{
  "normalize_top_k": false,
  "balance_loss": 0.00143,
  "balance_bias": true,
  "vocab_size": 2048,
  "tie_word_embeddings": false,
  "beta1": 0.9,
  "decay_shape": "linear"
}
Below are experts of layer 7 (counted from 0) of a mixture-of-experts language model. Rows are named router (the router's row for the expert) and show model dimensions 32-63. Each number is 500 + 40 x the weight over its row's rms, rounded and kept within 0 to 999. Numbers have three digits each.
After each expert's rows: a language model's description of what the expert responds to. This comes from a sample of Wikipedia text that the model never trained on.

# expert 10
router:537500495520453484493564539328427534657484467440480555490452490475537509599473498547517529518520
Taxonomy infobox labels. Pieces of taxonomy infobox labels and taxa (Sub-c-lass, Phy-l-um, Gen-us, Tra-cheophytes), plus hyphens, articles and table cells.

# expert 11
router:521561480512538486516454508425475544520489465442561498468522448504471503538522536508453594515561
Table separators and place names. Pipe separators ending table cells in sports and racing results, and place-name words such as Stadium, Street, City, England.

# expert 5
router:505520609500568514407438512499457509505503488547612575476479495545475527604464489483484538462542
Mid-word syllables. Middle syllables in common and proper words (H-ome, Bron-ze, plas-tic, wh-e-at), plus nouns like time, album, system.

# expert 4
router:563503553526547549439509474534455556494415473488483485458596458454504501480459480519502547484517
Noun stems before suffixes. Noun and verb stems awaiting -s, -ed or -ment (re-serve-s, operation-s, discus-s-ion), and words like work, show, state, October.

# expert 9
router:485542522503544558468475521488560552550489460485530517498539504418493469532497406500484561577508
Line breaks and a/A. Newlines, the article a, sentence-start words such as The, However, On, and the vowel a inside words such as le-a-ve.

# expert 6
router:486583585548423466492454451415513443537492496478537517475469414462513499472539515514495488479483
Name syllables and ri. The syllable ri in names such as Erik and Erin, name starts like Pri, Pro, Am, and Born: in biography lists.

# expert 7
router:455544566498461545501527507529532476484450487496522485463525414516438417546526477481500542543486
Function words and punctuation. Commas, and, to, of, by, with, and colons after "Directed by" or "Edited by" in infobox lists.

# expert 0
router:487548483430512463436539507456533541574544400489530505438490451515523474523512470567462466507506
Table cells and word starts. Word-initial fragments and capital pieces in names, plus table pipes, numbers, quotes and == headings, such as N-ation-al, BR-A, 48.

# expert 1
router:510503529566502506416507523493585546480475466512482524438517460414500541495462470424525521453528
Compound hyphens and determiners. Hyphens and dashes in compounds after numbers (two-legs, one-year, west–central) and word starts after the/a, such as same, un-iversity.

# expert 3
router:559596513516446589515531431502540502507492453468521573497465461462550459535464468489565487496513
Past-tense verb endings. The -ed suffix and past verbs or participles in narrative (stayed, arrested, made, held, took), plus the re- prefix.

# expert 8
router:491564545467527508484456447450442510555526423534573545511522420476486501563492462511528490543479
Inner word syllables ar/or. Inner syllables like or, ar, ite in fav-or, af-ar, Birm-ing-ham, Arch-ite-ct, plus verbs like pass, follow, cover.

# expert 2
router:485540527499451528466537488469555535588443451544467553519512426530441499510463503487530520490451
Foreign name fragments. Mid-word pieces of Spanish, Slavic and other foreign names (Gu-ad-alupe, Pa-z-zi), and first names such as Paul, Frank, Louis.